Below are experts of layer 4 (counted from 0) of a mixture-of-experts language model. Rows are named down (a neuron's output weights, with its number) and show model dimensions 128-255. Each number is 128 + 24 x the weight over its row's rms, rounded and kept within 0 to 255. Numbers have three digits each.
Before each expert's rows: a language model's description of what the expert responds to. This comes from a sample of Wikipedia text that the model never trained on.

# expert 38
Description: Foreign name middles. Inner pieces of foreign personal and place names, often Slavic, Turkish or Japanese, such as gen in Evgenia, stan in Istanbul, ko in Kłodzko.
down0:142127136105126145142107137099145151177153140140107102138125126133083119120088073117116086150160076097118116103129155148097062126129158144135131098119142113133135104102155120098140153140118078124171136136129154173134125107145138124124134171104123119114114138100103150141115163161138130076123151150131118101122175153137130109120165080106104139098139103175103141151121170118120105102097
down1:136074149144138142114163117137110130120131135114110149133159130139097126081115108111143133104080102154158165107138155140148094090143161108174141096160123125151153147159120154174143118144111093094120128132132146173176117141127162112132169157133153105075075135106111144083089145119140103115125139074121142150121116138092188136137138128126118118107082138133130105116111110146139110115123
down2:130085141136099144089135089146172094086099106064117110132151129115151125112096150112111102116123137135127091167139139124108131122126142114157130096142132126099128153164108145168155113143157125088124122147124111096164128113118112145081146118151131152155095188113143139092142110119112096090135142107107130104154129109149114150074115116167110163100123090121131122140191121137069139137115
down3:117148108115147119122144145144100126107189158136129134141149154127120136122122103134066105138099109127129131142130149091148089163085131131119116098128157159148139130132108151152151095108146114120144137104148119119110157185166132140124112122163102116147153078141131168144127094124092118137152123121127184127177126153148120134132119149178109132155153105112110088062108112096141110130150
down4:126108120141128155132134110102109146134150158106098159130127146140127134124144163103135136116132137133142087107140155171123107140127126137176137131113102131130128148137185146152144149149167128112142113118132078096119160137154125163135127136143141136122127112138145145100097075162095073109131129183135138116143151114111124121108139113127143133075128136093075113166143143148152151217128

# expert 24
Description: Section heading words. First word of == section headings == (Early, History, See, Work) plus determiners like the, his, her, its before nouns.
down0:133129115065104126115097135156105122175138150138136147172083155110115141156128135125125159142134155148133112115137113099126166140147137088138158191099145125139154098141113124126135165128156118117141136068136120139146157139084118127135141132124123128136152132164166138122154110121145152116133082115105129083116092118103136075102157151193134128089107151140145143122167111096127121132142
down1:115089128135098134120130146135146134079113093159150074138138122143104151131151136134181146144102071091112101086113144146110124128153119111119098108120131100103130178172103097126083131105135099158076179137156109118143108149152130133131155146169104111147134106149168156148151133160142091112116149112162132124149126113132119139079145152135114109153164112104141125154168112147140116102121
down2:129135121141160086130180153121099103103123110136105092122156126128137139087109135076136176119128129108121161145127133180139126139158154120150116137076120161121103115125116091121111138100129184146140150130111141175122117163109132140111127138139124146125073074156120126162112165141124169109116119137102160133142118136081192113144148174086102151109146115157095137145129132127145173112134
down3:126142109124108097145145151127191094145103124127125133100124102067113123104092156141139098128142151177142134149144105121146155120086116149120148126165093106155146121141124132142154088143192163121081125133142134107155140113146153113120107153140134141128154084138178079138166134103158137169152086139137111084126132117145114141117111145159139149145113135089135129132175140129142101126133
down4:100141109138097159120171123141079136144114151117141116122139167114126123131117133105152137144140099126152121124100109145144110123203098152126113105101121118162118135136148148131147140094114175131126136125143138136109158137147098143133133146124110133080108118126075158131133141134090116090120152101150119135110162154127125147113138160145100151094104127099143138145154098154114100055111

# expert 60
Description: Nouns after articles. Noun or adjective right after a, an or the in prose, often word starts, such as member, German, software, A-ird-rie.
down0:169143147153142121183095160114107142161080123138130090127141120170132097145104155104102118113141126110143119115093114148162148151156184145137101142121158118135166159121123132082157090155136125118124094099141119098139125111179111143122099143093148150131098123155134099178121133083120093135111124122111125122139120175150100135072124105141092165157119148098169144150115115099134114141149
down1:130126193095108087121162167190139179145150136131087098138147124133163137099112139076139097110147124126143067120126089152110126128112102111109152095124125137141120191144151120154123151086171154123166089133152120131138100124176128212111140148147122137120102130117145102138129148082119102121145166175131091151128134109110142119124114129109127151098125128150133137137057109127122091136101
down2:141137131122118153111148106140151155150098136137143150092137131098128178107121135131143148119105157086106111129124109095094132169171091112141103090173138129122160090143160141076147120116141106124163151088108115104143096155111130164087082147153129105133162121153128125102103110118140147120126149133133096106117092134149123110129123118123134150171143090110098145115165119110118169149092
down3:137120079123113131150147158124119132093098140134130147111119148119139118163098148040155170124138080085121109132147117132133060119106095161139142095130148141127132122129120142139138144133129131132125116142116096132135108096131133106116178155101134164113160118132148089116100147091137159135108131140093113115132133156112149107122172120050131108112125097116089137134104163101183149075147
down4:168089158144096101108114116074145107166126123131132117156113160132154130132156166129136144113146113161097146132141093096141168112114135135097111148097133149129174130132120146177105104080106129135103087136120117129127129132128155107157153159100137139132125054152182135117086159119124143144139148131091118114099124131098128129117088101164098099146136133097142140095132152123115118112085

# expert 57
Description: Section headings and prefixes. Words and markers in == section headings == such as Cup, record, season, plus word-initial prefixes like re, un, aut.
down0:103160181085103153082103144120139131171135151122119101178135122132093083144174140126152124095152114183140097130139144161124120154123106088134115146117160113159099165189170128097143127118162107089123158119155127117145147135165099151123099103119136147111111101129114107126131123100189125130122110142123181110100117143112131128129092132132117137114107127140132149133111098152113098092112
down1:133164090104186096132167146143082074108127113116130131136133143095138168129136165191124111130110120133128144143115134116114104118155142100136131129169100138138113128117145124130103135114148157122128118096120155133133156089092076134143163081103100133115100094124117142124127068139104143097148126126158146184121097148081084129127115135119126133100154123108114128126113118115141130130146
down2:146133135116136079136206118117104098131145112107092119095165108123100118116147167144166137138183105137112122129135166140141143146095094127123099134110164145105102122190138104126149128164091134119140122112079166139132126127140111083145161114148097138126118099186082159133135106090055102153106092147105150139126086118130103116115120093122132126119119154167128123102077110143114113106133
down3:141136133191149153119151113147146083132106131134140101146107122149131106095130118157154104136163084132071089091141139103121081116161114131118105116177108106144130152164149124122165122146139107139124152114118168098116161148142141136127120128098117115142120061083110132137135159132120145154152099149128147068145117120159106099127140112115145101120134143142176122112103078130137103105127
down4:097089140120129116106138162125102107118138156100140098137120111131089139132125134122087144133190106113124128106137171093098146122071093109145134129145183125136107114138134153137101130135119144110182143102144157132090130121164107085168146126116154114068110103131125151161140109094083155134111135125144187085156135162104130101098127158152124148119170137110114127141091090085146123132104

# expert 41
Description: Sentence-opening subjects. First word of a sentence or clause, often after a period or However, such as The, It, This, He, They, According.
down0:151113117188127179129167145095115173111151101128150124111143141134171130132113183131085115144140092115164154129118147119099089124103131122106114134138102144138093164118110132141130091134137105121111141118132089116149137142098130144124133099131131150096088101107135131129146101174160107105174132151178142122122142135154123118122131124130154135099116144139144097131108116089108140134135
down1:136125149152146151155133198113092108142123084152156159109129121156106125127125102121117079149139147140074130155154110123122111117163095122119137126104137156143122149103178101104099154136125138129137093149120109116125128140123146137123178124116103129145113133080126156156112132111149113114095123123141110133145119149130112131146105133144155160083126106154125158165138147112115129092110
down2:124117173131142063105140103147159119122134147121104148085147118131156168141137115151093126184164122148169059172145108160132141148110131149158078140137151122144130145142141143147126119096113109104123077127142101183096144164119180110108093155100126135135135110128138131142169165090093107130132091108138097116148141096128096135118093113128125161141191152138134147103129104159105119165097
down3:139144112143151112149101106159083134079135124117113130160139130128166133151095170139112139135159085102146128117116145137130095112107157093148115128140172102098109127152114101120137133160117095185117086140166123123088138145134116090157106113147146110121121150144101154105114097093124127125090105175126154137108107133125170093131138162145132189118159104116125150153110122149148150134133
down4:125135137083085085099141132128127144125096169186133111117125116117104104087150107087134123126136132145138160138133100124122101134115125141135107122151143134112131126166132099106113143126152089131142150135133143141154096143173104085137153138136147158123141095111118121130124124141124123129113111152141094169125151134146129098118172147127117111133153093138146124172127125125141098122113

# expert 34
Description: Awards and credits lists. Line breaks and bullets in award nomination lists and film credit infoboxes (Producer, Editor, Best), plus year digits and party names in tables.
down0:153109127114130147112122166108118123135097091130132124111111123145133133111110151132139111154121106125111116173109114126142137107145149131091124110142183131119094148097128138190119119123098143130125115114125110128112141078128155167098159160104110100114166137158135090152138133109129140155126150114046132159130117148115145134113146128126110144142083099139192121115127126120164136122101
down1:158134134125132119136097088112114175147103149119122095134138118154110112121136097165118128165129132151084115149149079091136154099122151110129111119167136119183102123103113133170125091096136148173129104105128152127110089094099153078142158123077116115134130102104156135139155125173187171117119104143097136167119129118110120156116105108131122099126131132118126145123119110141094135076131
down2:162124144137127202147110123118142143152115143160135126149161100142123131160104118141135102113112153119161109102101132101165151116082153102133129126177096118132090154109129128182128137150112147121091157139128138120125108117109120141180136056135120086115141143140150120066149127105166145145144137176135124081124123078087121128106095136146165171128129133135090113151142148096111138126133
down3:113170103122105138124152126108121146104143133139066123160144104125129135095133071133106124147121135117125106133164109120140151100126098145130150107083116064079131144149106121155141124086097128131158111132122133094132156147133136178079150119087117094092151156105117122131140145104101145078128091081146166151156095119126123151097130102151110134076163112143172105109081127108122170119107
down4:153125137118094106163130097127152135169115139133115121161114135119119098132131141099088164119132110133141142123130162101137139129142089124157139120110112149166075102108145116107118139151142146119093142119133171176150126167135080087161120148103137125087109145108145124173102146136116115146153090141150087152093131099132166133177144123143122147093127121123104168130150100118097113125135

# expert 33
Description: Narrative function words. Pronouns, auxiliaries, adverbs and conjunctions in narrative prose, such as he, had, since, ever, However, because.
down0:150160164116116103138136123108154151086190140116159145142137139143096135088144142119141211126123071128111129169128131141085120102153166115117173142134168128143078087109098161150136091164178130156103109104105171139080081125098101123121132156112103157169122130133113132143126122116106157127151104080144130128139114147133132148131147154142123128089162152175134104119127137119150150166091
down1:099145113122112151145154110116126134152183102128140119145128124161133122123124138084117141092133153133162122179136124121119073163086114146155097123138137101184115144098148125147124092142127151128175124132160156161143120098161138158128153150140171139170141086142120098104153150140129130091149141133101095122146155147098114146124143097117144137147138138166180107122115161167100144106084
down2:152143149108132144128140141127099131103122115115117119142074132079099118142137157147111099118140133132118076135130121126129168103144128165158149119115103106130143177132097118158130156131136119111163161150131124135122113096142174163144140120133135144131132125108091104134136089128129130174162139103127074163139123104113143119117162160162152121158090138102203119133163125130116115125118
down3:138125137159152157126163128125130128126117076146139087139186158085123149100095088131105115137142128125130126106102100181134135140142079142077146113141149188098134151110138127127142132097153124153148083112116142113166116144141157129171149112149117145134098107090122140118094128137097161130153129112134115158171128134125139129138134133146132100122133134112133110125128114122157134090160
down4:117078125138110139114102130093121124126121151110167141153139133153094133105153126139110113135087121164132125142138136149137111104111115141096167138067124115135110148093170166164089133114175128148173123118076120127113089119100136106097163098125132137133128127121140168138158160146138112136112138135121145140177131106151142135192148155151142106134138109160104124111111134134113132112173

# expert 48
Description: Word pieces in lists. Middle pieces of domains, taxon names and surnames in infoboxes and lists, such as www.somerset-m-d, Ceram-by-cidae, Carr-illo.
down0:138106120118124130123159142163158132168113146151144135111172095145178163163099065121083159129166146125121121133108129093146129109133093124083138144088140116116131112117095137143124116124136122129136119119172150123137164116195130129109094135137112107155127101118113121158172098142094077110107062100121146080114126123110120150095138123168130129182100090095113168134112095124167114152144
down1:155195161171123130131080087113188130104140143140129140112166144099130140103151101138124118141142108122120146133123069147065122150138113150144172131132091125140132143101148137129150147161169144123112150141093141164105164100101203104141135093118165128088144164141134157158071123116150142134115118121116125120110157156105158103131095114118093164109140104106149093115144115125097146128124
down2:139173148135134069131156116139118131168153097149131128163153108082129107117143164156097096132114104124139148101130139138067100106168116115110140116154095126100138133101112130127157133105170113162063142156116172117117095144129131109125130092101147150169141109126151152120100139110153150138129131141128148152113106132128140162089147101116073121109120105138097081128193112155130086134081
down3:103154125159118128080153176125124154119162159100132152109143148165117154134119152099115121135153132109120145106139138123108084123159157102127201105104111120141116103134149141147107138197139138123120149125058110123125089119140132100097155124128141117176123120130131140105119153139146146146101187110117157105166122142163154138162085134141110141085113131134107114118176108138107126140130
down4:129083096127169111096187191155122130099137122127093109117152137125101156126135143092142143117135168138148132159150109150135131163100107120143185114095122121176133126122135133156124108117135142102133112129146091162131147120150160123135115133155152107090120159106138104134090147147120114129109105120101098120143165121112117113164170164136172123110074064117202087138128107111151117096121